{"n_layer": 8, "d_model": 224, "d_expert": 128, "d_shared_expert": 128, "n_kv_head": 5, "tie_embeddings": true, "init_std_qkv": 0.0334, "init_std_down": 0.0, "optimizer": "soap_variant", "decay_shape": "linear", "z_loss": 0.0001, "dataset": "wikipedia_en"}
Below are experts of layer 4 (counted from 0) of a mixture-of-experts language model. Rows are named router (the router's row for the expert) and show model dimensions 0-223. Each number is 50 + 12 x the weight over its row's rms, rounded and kept within 0 to 99.
After each expert's rows: a language model's description of what the expert responds to; "comes after" lists some tokens at least twice as common just before its tokens as in all text. This comes from a sample of Wikipedia text that the model never trained on. Tokens count by the router's weight.

# expert 29
router:54 35 71 44 54 45 50 61 61 35 51 57 48 60 62 53 52 41 61 54 39 47 13 65 58 45 58 50 56 51 62 42 74 48 59 52 59 40 74 71 60 41 35 46 42 54 66 67 44 70 56 67 43 45 59 38 52 55 60 56 41 23 78 49 36 34 68 64 58 65 46 38 41 66 22 57 48 54 48 48 54 43 43 53 69 35 48 45 49 43 54 40 43 52 41 64 60 26 60 18 36 27 67 37 48 54 49 37 34 47 33 37 47 42 27 55 28 54 65 28 58 44 63 44 57 51 51 39 68 39 61 41 41 45 47 62 51 60 41 45 31 69 60 28 58 66 47 46 43 42 50 34 58 43 55 47 45 34 70 40 55 48 43 39 57 56 54 34 39 29 38 40 48 71 58 44 49 37 53 28 79 72 60 64 52 73 56 39 56 45 49 66 66 43 58 69 39 55 44 47 46 37 39 53 56 64 69 59 50 34 41 68 45 53 55 27 49 55 51 51 56 38 54 55
Digits in numbers
comes after: "1", "2", " ", ",", " | ", "3"

# expert 35
router:45 59 44 67 37 31 57 38 47 60 59 57 54 53 58 25 62 49 33 63 47 58 31 63 53 54 59 66 72 58 63 42 38 52 48 49 59 62 46 44 48 48 83 44 58 57 72 41 47 30 68 43 55 43 44 45 45 62 46 62 44 75 52 45 49 41 36 44 51 42 35 37 26 48 49 63 39 44 66 34 31 34 49 56 58 47 78 38 37 78 51 69 51 56 36 66 37 69 68 45 47 37 58 42 70 41 59 52 38 68 74 44 69 63 23 47 59 63 42 53 49 42 50 38 50 49 49 61 60 41 49 32 30 52 53 48 36 51 27 54 45 46 37 48 65 31 47 35 41 61 58 69 37 67 34 43 46 78 49 45 57 49 54 55 26 48 67 53 35 39 44 70 40 45 58 65 36 51 66 25 56 51 39 55 66 50 47 61 48 42 69 43 44 52 53 31 27 39 48 56 51 47 49 59 32 41 44 34 30 40 67 49 58 42 55 33 60 54 65 37 65 55 54 53
Inner pieces after capitals
comes after: " K", " C", " T", " I", " N", " W"

# expert 28
router:62 33 57 47 57 55 47 43 77 42 53 48 35 42 35 58 25 37 39 41 47 70 29 60 36 48 70 50 44 72 55 47 49 50 45 62 45 56 59 44 42 69 47 35 80 59 54 64 43 26 21 33 53 52 36 38 57 52 35 72 31 42 42 37 52 40 61 56 68 54 63 47 68 41 60 61 58 49 66 38 18 41 45 46 46 48 62 64 42 54 55 43 43 57 61 46 38 37 49 51 40 67 48 45 31 52 39 55 40 49 44 44 55 55 38 39 50 49 71 44 62 34 53 60 64 53 73 48 57 72 40 56 50 31 28 36 49 47 42 48 68 39 57 70 31 43 43 51 60 21 47 49 47 82 68 66 72 48 70 44 51 46 55 50 36 46 75 42 44 60 42 26 58 55 68 56 73 26 72 50 56 46 45 44 46 41 48 57 53 56 45 42 52 38 40 38 53 38 67 62 43 67 63 46 68 45 59 45 57 35 61 57 51 41 57 38 50 40 39 51 53 73 43 57
Capitalized word-initial pieces
comes after: " |", ",", "-", ":", "|", " of"

# expert 18
router:56 49 54 62 58 45 55 57 47 65 33 49 53 58 60 57 43 42 57 45 51 75 34 68 46 41 53 47 57 52 65 32 50 46 56 43 72 47 71 62 46 31 36 49 34 49 49 66 44 62 58 67 59 46 55 57 42 39 66 49 29 44 46 54 58 31 30 54 37 62 50 54 49 24 44 49 52 43 34 52 56 47 50 55 51 43 51 59 91 44 37 48 60 62 62 47 64 36 58 55 19 42 60 49 53 49 50 50 57 53 32 62 40 24 36 60 30 42 61 41 40 76 71 60 39 38 64 37 44 36 53 42 44 81 39 40 55 61 19 46 35 74 45 65 55 53 54 53 39 53 65 46 44 64 60 55 74 28 51 55 27 57 40 59 45 44 39 25 60 66 41 21 69 65 32 54 45 54 42 37 39 59 71 47 45 54 62 50 68 43 48 67 52 47 56 52 51 67 47 58 35 33 60 61 41 72 47 46 37 59 45 44 47 64 43 61 61 29 64 38 55 54 55 58
Date parts
comes after: "2", "1", "9", "8", "30", "25"

# expert 61
router:59 63 66 53 62 33 58 30 41 49 64 49 37 31 58 53 57 44 52 47 40 58 59 48 75 53 47 64 76 43 36 35 39 52 52 59 54 58 31 61 35 54 59 56 42 43 69 60 65 41 39 71 55 39 51 61 48 46 38 29 42 35 24 60 36 49 65 53 40 30 55 55 68 56 37 53 84 75 51 40 66 63 46 44 44 41 50 52 62 46 54 39 45 41 18 49 59 43 53 39 48 34 55 51 56 48 41 35 50 51 48 69 32 21 38 32 71 34 36 58 45 56 66 47 55 47 49 44 37 56 58 45 61 32 40 41 59 27 26 45 54 68 59 72 67 48 55 54 63 38 48 58 48 67 49 37 38 44 32 44 47 49 61 51 71 70 41 66 48 64 18 64 30 48 59 52 43 43 41 58 44 55 51 45 73 66 46 44 57 66 68 43 55 50 62 51 51 61 43 49 59 53 48 51 64 27 30 49 46 70 30 54 39 36 39 47 54 61 45 42 38 30 56 48
Table and heading closers
comes after: " |", ".", " |  |", "==", "0", " =="

# expert 7
router:49 34 66 30 58 36 61 41 49 60 62 52 47 36 62 55 73 56 54 47 45 61 40 21 64 54 55 54 55 50 44 44 39 39 47 58 47 56 44 65 66 61 34 84 63 47 55 59 54 47 38 59 69 46 55 58 42 49 52 60 50 53 30 45 48 55 57 59 52 53 67 48 38 58 42 34 63 71 60 47 45 38 54 42 50 52 45 59 35 49 60 62 37 59 63 40 68 40 48 53 32 56 18 68 57 47 29 22 63 65 42 40 63 42 48 40 75 52 34 84 22 49 77 46 48 45 44 42 42 43 59 63 56 55 56 47 44 48 60 33 65 47 52 67 43 43 53 62 40 30 49 46 49 45 55 52 61 52 31 39 49 35 46 33 37 60 44 37 57 73 30 31 63 44 28 66 33 40 62 54 35 53 42 51 48 45 48 51 44 81 65 37 55 37 37 36 46 67 47 59 60 57 52 60 65 57 52 79 37 58 62 31 46 32 47 39 54 64 42 71 62 41 50 36
Line-start tokens
comes after: "\n", "\n\n", "| ", ".", "===", " ="

# expert 41
router:59 55 32 65 43 45 53 52 53 45 35 44 59 58 58 56 27 53 68 57 79 73 26 56 40 59 50 49 34 72 34 42 36 51 42 55 52 47 32 55 40 48 35 75 65 48 70 43 48 23 63 45 55 49 44 50 36 63 57 64 41 53 34 57 33 66 58 51 45 52 53 53 40 54 45 28 60 79 57 50 56 36 49 39 57 55 46 50 43 43 48 46 30 44 70 57 40 59 26 30 56 61 56 66 46 50 47 36 63 65 51 56 54 40 30 30 40 69 57 56 48 58 80 56 43 56 56 46 58 55 53 57 45 48 30 57 37 43 43 44 56 43 43 67 40 38 48 45 21 56 60 48 71 16 66 66 67 43 43 60 67 41 45 42 43 53 61 56 54 68 37 48 48 55 47 40 36 51 64 54 44 24 29 43 42 61 53 61 55 49 54 46 47 38 47 37 50 69 44 43 49 39 39 60 64 53 83 81 45 41 71 44 45 38 59 67 35 54 58 65 55 54 37 59
Capital word openers
comes after: "\n", "\n\n", ".", " by", " and", ";"

# expert 24
router:58 41 57 57 54 23 49 66 58 34 40 45 72 26 59 50 46 61 50 58 49 42 35 63 53 54 55 50 39 72 49 49 21 59 39 59 54 41 43 69 46 50 27 74 55 53 49 47 37 48 58 53 49 40 49 68 42 37 39 55 41 38 52 67 64 68 31 63 49 55 55 73 48 43 42 36 83 64 47 64 47 45 50 43 58 46 35 50 33 41 67 37 39 33 81 54 46 47 50 52 50 54 37 39 53 46 41 44 59 71 42 52 63 39 43 40 83 58 31 73 37 63 54 66 30 43 59 52 51 37 42 51 58 42 44 58 45 47 34 46 48 52 76 56 39 58 30 55 43 54 78 46 32 28 60 61 48 43 62 37 44 32 52 34 37 49 71 45 67 54 67 56 43 44 22 36 57 42 41 57 49 52 37 50 63 58 49 60 31 51 35 35 33 42 51 46 58 73 77 54 35 54 60 58 67 49 81 66 46 55 62 47 53 40 57 45 44 51 50 64 56 48 54 51
Opening brackets, table bars
comes after: "\n", "3", "0", "5", "q mi", "4"

# expert 37
router:49 52 35 48 52 44 54 31 44 42 63 46 22 51 63 44 54 38 26 39 59 63 51 26 47 53 58 55 48 54 53 47 55 41 35 64 63 56 58 43 57 39 74 60 63 39 60 39 50 31 48 31 61 39 52 52 43 53 57 15 36 72 56 51 36 30 59 51 51 56 54 46 51 33 65 53 73 63 39 30 49 39 54 45 58 58 83 44 40 55 48 50 42 53 62 54 30 40 52 44 54 52 40 57 45 52 76 68 36 37 72 57 55 71 69 30 49 56 66 41 50 49 35 44 51 58 49 57 61 41 68 62 44 48 53 40 41 58 34 57 61 37 74 35 73 36 69 53 40 63 52 54 37 36 30 59 64 42 40 59 47 48 58 48 38 46 53 36 46 50 50 43 69 41 51 72 39 40 75 45 65 59 41 62 44 47 46 56 49 41 58 48 45 58 66 49 24 36 64 60 40 76 45 55 32 30 34 21 69 58 47 37 50 71 52 46 64 44 58 70 63 45 58 60
Coordinates and name syllables
comes after: " L", " G", " M", "°", " B", " l"

# expert 49
router:49 27 79 49 48 43 46 53 41 32 54 53 49 46 56 55 53 56 45 28 43 53 37 37 69 42 37 51 55 44 41 55 43 45 59 57 52 56 48 63 62 51 43 46 71 56 56 54 60 36 33 52 64 55 67 45 52 28 63 37 49 57 45 52 55 63 44 58 52 54 55 68 53 52 21 42 65 76 66 52 34 41 52 28 66 40 40 55 62 37 62 60 69 37 66 54 39 66 59 63 48 48 45 35 66 44 40 36 79 66 30 37 55 46 33 78 62 43 43 67 21 41 63 32 55 34 56 42 48 45 54 53 52 33 28 44 45 51 69 51 56 54 61 48 55 55 54 42 64 39 62 43 51 39 61 42 31 55 49 42 37 51 56 39 75 53 48 69 49 56 58 34 23 44 27 49 38 35 41 64 39 52 39 69 65 76 52 51 39 59 46 43 44 47 50 63 53 48 56 64 63 60 66 61 68 61 61 68 25 48 50 46 53 48 36 27 42 79 36 68 49 37 52 38
Infobox list structure
comes after: "\n", "\n\n", ")", ".", " =", "| "

# expert 32
router:53 24 70 47 20 60 44 51 52 64 64 52 56 59 53 42 63 58 44 68 55 49 42 47 70 49 62 45 65 30 79 31 48 49 44 64 35 35 55 76 56 34 34 54 33 49 41 64 48 65 45 52 49 37 37 54 55 43 56 63 36 36 56 39 58 53 71 51 47 62 47 51 30 68 30 30 53 35 38 62 48 41 48 31 50 41 49 51 70 49 53 41 41 53 62 49 55 37 56 29 40 38 51 65 31 48 56 54 59 56 27 51 63 46 42 66 69 62 75 45 57 35 49 51 47 40 55 53 47 44 53 39 39 73 48 41 46 65 46 48 72 48 63 50 33 65 47 59 43 39 40 34 52 40 54 58 65 62 31 45 66 35 43 53 36 38 67 44 44 72 55 46 80 48 60 46 68 50 41 40 71 60 64 61 49 56 50 39 50 32 34 56 60 46 67 74 40 57 54 50 23 38 54 46 49 53 67 60 53 33 40 61 39 47 44 50 56 31 82 38 60 55 49 72
Ordinals and table separators
comes after: "3", "4", "5", "2", "6", "7"

# expert 31
router:83 68 66 24 61 59 61 58 41 47 40 48 61 45 32 59 28 61 43 54 60 71 44 34 45 39 51 39 38 75 30 51 80 44 42 60 65 49 29 62 35 46 51 49 51 42 64 52 43 35 66 56 45 35 57 50 53 55 42 54 55 38 56 71 46 36 34 44 50 63 73 58 33 45 57 68 68 67 54 50 43 49 50 49 34 32 36 41 75 53 65 33 53 55 66 43 51 46 25 68 38 59 41 47 53 44 49 27 43 70 61 51 54 43 60 53 49 41 57 54 56 55 72 48 51 56 49 62 50 48 46 40 53 58 44 35 51 48 59 55 44 84 42 57 53 50 53 45 73 61 57 38 42 41 63 47 50 21 38 34 50 59 60 52 69 74 33 77 33 26 61 18 41 52 49 41 36 49 39 36 49 51 51 48 43 52 44 50 59 47 36 46 46 51 56 50 61 48 77 42 39 46 54 60 63 42 50 74 34 50 44 53 49 43 62 35 55 55 29 50 50 55 57 25
Numbers and digits
comes after: " | ", ", ", " ", "| ", " (", " in "

# expert 26
router:69 54 70 53 65 68 57 60 31 49 36 45 64 33 37 46 34 33 49 26 54 58 49 51 52 46 49 45 58 79 18 44 63 53 47 65 60 48 46 47 53 45 41 50 53 54 52 42 45 59 42 47 38 48 33 51 59 67 64 65 49 48 58 60 62 44 53 35 63 54 65 53 43 49 60 50 59 67 44 64 57 57 41 71 51 57 39 39 57 52 56 33 59 33 51 38 57 74 33 68 44 68 46 49 65 47 45 36 20 55 42 58 52 43 48 37 51 41 47 43 55 45 68 59 57 53 20 44 53 54 42 40 45 54 52 48 40 53 45 46 52 71 67 66 54 58 53 30 71 48 75 45 54 73 63 38 44 23 49 52 47 47 53 45 46 59 41 49 41 50 60 08 57 48 52 33 30 64 30 48 36 44 53 55 42 36 42 39 56 37 41 54 51 44 58 36 50 64 52 49 16 74 64 53 61 37 71 68 40 38 68 63 49 20 42 55 50 58 32 53 49 63 46 22
Clause-linking pronouns
comes after: " | ", ".", ",", ") | ", "),", " that"

# expert 3
router:54 55 42 46 54 35 29 36 44 37 56 81 44 62 66 39 50 52 61 79 40 37 47 58 26 48 62 44 51 46 57 60 53 48 44 58 49 53 53 31 55 29 64 56 62 42 61 43 48 46 59 45 47 52 53 44 61 65 68 59 45 70 56 44 47 32 56 31 43 46 51 32 35 65 59 70 43 38 59 45 46 41 50 45 61 43 72 49 26 45 45 31 71 53 43 63 32 38 53 52 44 47 70 56 42 67 44 51 19 42 70 23 41 57 50 54 43 66 24 40 28 31 32 46 30 52 33 50 51 64 53 55 49 47 64 44 53 53 28 62 62 31 41 52 45 47 40 21 60 47 56 64 40 46 55 64 59 56 63 47 62 56 45 53 45 50 63 49 45 65 68 28 69 54 28 64 46 43 52 54 63 66 53 25 57 41 46 64 53 47 61 46 65 60 37 61 42 48 64 54 36 26 40 52 36 77 49 31 52 55 41 43 45 70 57 56 61 59 40 50 55 32 63 74
Mid-word vowel syllables
comes after: " H", " R", " h", " r", " E", " S"

# expert 52
router:20 60 41 51 29 47 51 50 53 47 54 60 46 44 63 26 47 50 38 36 78 36 67 51 61 43 48 56 44 50 78 26 43 42 54 31 44 36 64 47 49 58 64 49 66 39 45 51 46 23 64 53 55 63 71 47 48 62 66 29 64 70 62 41 65 48 50 28 21 58 50 52 49 21 61 60 46 49 44 11 42 47 55 59 65 59 74 45 42 32 44 66 46 65 49 53 52 53 62 41 57 50 62 55 53 60 43 54 48 51 63 67 62 54 20 70 48 52 60 46 66 43 41 32 54 48 43 51 46 35 51 70 37 43 48 39 48 46 29 47 43 26 42 46 57 46 49 46 43 63 33 59 39 36 28 32 74 59 54 46 48 36 51 49 42 56 62 60 34 39 42 59 53 56 45 50 60 62 66 43 74 39 43 59 60 53 56 56 42 54 47 34 49 61 56 37 29 41 36 56 75 65 38 51 47 27 42 45 51 67 46 53 53 68 50 60 73 44 57 62 54 63 55 45
Word pieces after P
comes after: " P", " p", " O", "- P", " | P", " T"

# expert 4
router:41 44 59 54 48 60 40 55 43 31 78 33 61 41 56 57 66 47 52 63 42 66 43 53 32 47 59 48 40 58 13 61 22 58 21 55 49 56 53 54 32 60 35 47 76 45 43 64 50 63 68 33 65 50 32 57 47 39 46 68 48 35 39 48 53 35 50 39 42 48 45 64 41 38 41 54 51 62 61 55 64 46 56 47 41 48 42 52 33 53 59 54 52 67 55 49 20 61 56 25 32 55 16 52 52 43 35 30 72 54 54 49 52 65 40 44 51 67 35 45 64 58 65 58 32 59 30 64 60 54 54 50 50 50 30 63 32 42 47 41 54 43 50 62 36 56 52 56 53 42 63 46 17 59 43 71 48 74 34 49 43 40 40 39 42 62 71 68 68 76 37 74 45 51 63 53 43 52 67 54 52 49 33 51 71 43 63 63 46 53 72 58 33 47 54 50 57 54 54 52 60 51 43 47 64 51 62 76 38 50 54 32 46 53 46 42 42 54 52 46 54 57 41 48
Opening quote and first letter
comes after: " \"", " (", " | \"", " | ", "/", "\n\n"

# expert 48
router:41 52 42 42 37 54 46 73 54 27 52 47 55 71 49 57 36 46 62 69 61 73 55 44 44 47 74 47 28 65 50 51 64 53 35 41 24 53 37 39 54 61 49 61 40 61 38 66 37 60 60 49 76 56 42 40 54 42 46 46 48 42 45 51 38 65 60 64 51 50 32 57 42 54 50 58 35 65 23 58 42 61 48 45 48 49 65 44 40 56 44 45 45 58 59 51 23 49 29 47 47 46 62 29 45 52 35 53 63 59 59 57 42 53 39 54 48 70 40 77 56 57 35 53 55 54 51 64 50 52 59 70 45 30 26 50 56 42 58 42 61 33 61 38 21 59 37 39 42 40 36 35 61 63 73 64 65 55 53 47 37 44 52 41 38 47 75 62 65 69 53 64 69 50 58 65 64 49 47 54 50 36 68 31 68 64 47 66 35 39 44 57 39 37 30 37 53 37 46 37 58 53 44 30 52 48 72 70 39 46 59 35 77 50 46 42 34 75 45 35 39 72 51 39
Word-initial letters
comes after: " to", " and", " of", "ing", "ly", " is"

# expert 2
router:53 48 58 35 64 49 46 65 66 40 53 48 37 53 46 53 32 43 54 63 49 79 60 45 61 38 73 51 45 51 56 48 72 41 65 39 36 57 44 51 36 63 40 54 60 57 59 71 46 34 50 59 70 56 42 35 64 51 37 70 61 29 58 38 40 46 47 63 51 67 53 60 41 43 51 64 32 66 63 49 57 38 43 44 42 54 50 52 41 49 64 38 35 65 55 30 43 41 65 64 22 44 45 44 48 62 27 37 65 30 54 52 48 59 44 70 60 53 66 55 52 47 51 32 80 51 42 69 76 43 46 62 50 48 32 80 44 60 51 48 54 53 51 30 26 65 38 42 55 29 48 37 67 61 74 47 65 42 66 33 50 42 59 60 38 46 64 56 61 65 56 48 49 47 65 45 48 34 52 28 68 58 59 61 49 49 55 50 57 45 46 64 49 36 39 55 40 47 63 44 42 54 53 32 60 42 71 74 36 43 35 65 49 55 45 33 28 36 20 50 54 47 50 23
Leading numeric digits
comes after: " | ", " ", " (", ": ", ", ", ") | "

# expert 14
router:42 32 53 38 67 64 43 56 40 50 54 50 66 35 37 42 56 57 51 38 54 54 59 56 58 55 44 36 67 76 43 48 62 47 64 71 52 43 20 63 67 40 32 42 48 54 56 46 43 40 12 56 41 57 48 59 54 66 59 46 72 43 50 55 63 58 22 54 49 41 61 60 67 52 55 55 76 46 55 50 59 40 48 54 38 63 50 49 45 41 56 38 57 40 41 48 67 23 42 84 38 62 40 42 66 40 52 43 41 64 46 59 50 54 59 54 30 32 28 52 32 44 63 53 34 53 65 61 41 43 52 45 55 77 22 52 45 59 64 60 39 79 51 77 57 63 56 50 54 53 67 69 32 35 53 39 48 46 36 39 35 61 54 58 61 47 45 69 59 25 74 38 27 70 57 44 34 31 39 47 43 62 54 39 41 49 56 53 72 56 40 47 54 48 45 41 62 45 47 42 41 68 53 55 50 53 41 42 44 52 43 67 44 55 56 48 34 62 44 39 67 50 57 28
Year tails, infobox fields
comes after: "2", "1", "-", "–", "9", "- In"

# expert 23
router:54 54 32 35 55 44 48 51 39 50 60 51 42 35 49 53 44 50 37 26 37 46 48 38 45 30 37 51 72 45 67 63 57 52 34 40 42 57 70 57 36 64 66 47 51 52 37 39 44 40 62 46 61 48 52 57 40 46 58 61 51 61 23 52 47 54 49 59 54 55 50 57 66 24 57 40 30 29 46 48 53 42 49 60 46 49 49 66 40 71 43 67 45 55 21 65 39 60 54 25 55 52 38 57 43 46 53 60 47 50 64 23 67 57 39 64 48 52 71 41 45 57 53 49 59 51 47 60 73 76 52 24 53 63 57 80 21 46 29 61 64 59 62 40 39 27 70 68 45 41 46 74 38 52 55 45 24 65 31 36 44 46 40 60 34 61 54 36 42 54 49 79 62 41 52 81 64 39 58 56 47 55 50 54 42 69 48 61 61 53 53 24 43 56 73 39 43 42 54 50 50 45 46 55 50 75 42 49 55 51 61 23 58 49 57 32 57 53 51 42 46 52 42 39
Vowel-led inner pieces
comes after: " D", " d", " F", " f", " b", " B"

# expert 6
router:55 60 64 29 50 43 44 36 39 51 52 57 61 36 58 55 55 52 53 43 45 50 31 50 85 44 46 55 67 46 24 39 28 61 55 78 61 43 33 61 46 54 49 59 41 49 50 51 55 33 32 59 36 45 62 62 52 38 56 25 45 34 46 65 64 60 53 66 53 29 61 71 55 44 36 46 77 88 49 54 53 52 43 39 54 42 41 65 73 41 59 42 41 39 55 46 53 64 49 47 60 43 42 48 56 41 46 26 49 62 49 66 43 34 23 46 71 38 48 78 34 42 75 32 42 46 63 45 53 45 54 49 51 41 40 44 52 50 34 47 68 45 64 71 46 46 57 41 47 49 57 51 44 34 56 37 38 48 34 46 63 49 52 42 78 67 44 72 48 42 56 42 47 46 35 41 38 38 34 65 44 51 44 49 53 78 43 44 44 75 39 30 46 50 63 35 46 53 63 56 52 59 72 59 68 35 33 57 29 57 44 56 50 55 46 27 41 72 53 44 50 37 52 53
Line and sentence ends
comes after: " |", ")", ".", " |  |", "==", "\n\n"

# expert 54
router:63 46 83 14 66 33 43 48 46 74 52 58 42 39 47 46 43 48 42 58 56 68 51 72 49 65 55 45 53 43 53 61 54 44 59 74 59 58 45 63 42 35 32 29 71 44 61 47 53 39 28 41 45 40 37 40 62 56 34 62 43 41 34 51 57 66 52 42 61 57 59 50 33 52 55 69 59 15 73 50 42 46 51 64 43 64 45 62 47 45 51 46 46 57 61 40 45 38 53 48 26 63 64 49 48 38 44 38 62 50 54 45 39 39 54 30 38 58 41 53 56 49 65 36 52 52 77 53 54 43 52 29 61 46 25 41 52 61 39 47 59 32 46 53 47 10 53 55 72 46 44 44 51 57 47 55 74 57 42 63 19 42 62 61 42 48 54 48 53 55 58 23 59 66 79 46 38 47 56 42 40 36 68 37 44 38 48 58 62 58 47 63 61 51 43 50 42 55 42 54 71 62 58 47 55 57 75 64 37 52 63 66 40 45 50 55 59 56 34 32 66 41 46 41
Capitalized title starts
comes after: " |", "-", ":", "|", ",", " of"

# expert 5
router:56 18 47 45 63 58 46 48 28 62 49 47 28 41 25 51 50 49 66 48 42 33 55 55 48 65 66 45 54 49 50 42 52 42 49 76 49 53 50 51 72 49 65 41 42 56 75 69 66 38 30 35 63 46 39 37 75 37 24 53 57 27 48 55 52 73 63 36 57 49 64 47 47 57 62 57 51 44 61 52 42 45 37 59 37 39 58 40 34 44 57 44 48 59 26 45 29 49 52 59 53 63 31 67 55 53 55 56 76 42 73 86 50 56 61 44 55 49 75 53 60 50 42 48 51 38 64 48 63 55 46 56 55 71 38 39 47 69 42 46 63 49 48 54 39 54 42 56 38 32 43 62 73 56 71 68 68 47 37 46 52 51 51 49 46 40 64 62 52 59 62 16 68 53 56 37 50 57 65 45 50 61 51 31 64 43 50 46 47 37 34 56 54 30 38 48 54 33 53 39 24 48 53 50 51 32 41 34 52 59 39 47 53 48 41 28 24 32 36 52 51 56 50 67
Common word openers
comes after: " the", " a", " of the", " in the", " The", "'s"

# expert 39
router:57 33 54 46 59 49 54 62 28 58 43 51 21 36 57 48 41 54 60 34 56 55 49 50 72 58 40 56 62 43 52 53 24 54 61 59 54 53 44 61 51 54 31 44 62 52 55 32 62 32 50 54 60 52 71 58 46 45 56 48 63 48 44 35 56 69 65 56 53 34 61 54 66 74 41 38 73 73 56 50 72 54 50 44 64 51 42 42 39 39 55 65 49 43 40 51 63 65 51 44 53 36 57 49 62 49 41 42 75 59 43 39 52 47 42 46 57 51 38 90 51 29 68 30 40 46 38 45 36 40 53 47 50 41 26 46 36 36 53 47 50 40 65 85 30 49 66 60 52 37 28 56 59 35 44 38 29 73 30 44 51 44 48 45 45 62 56 59 46 66 26 46 37 45 60 47 51 35 50 59 44 44 63 63 61 48 44 46 45 67 50 48 53 51 23 64 49 73 46 48 57 46 46 62 67 48 64 83 34 56 34 46 45 44 55 27 61 76 32 58 65 42 51 35
Table and heading markup
comes after: "\n\n", "\n", "==", "| Party", "itle", "| Year"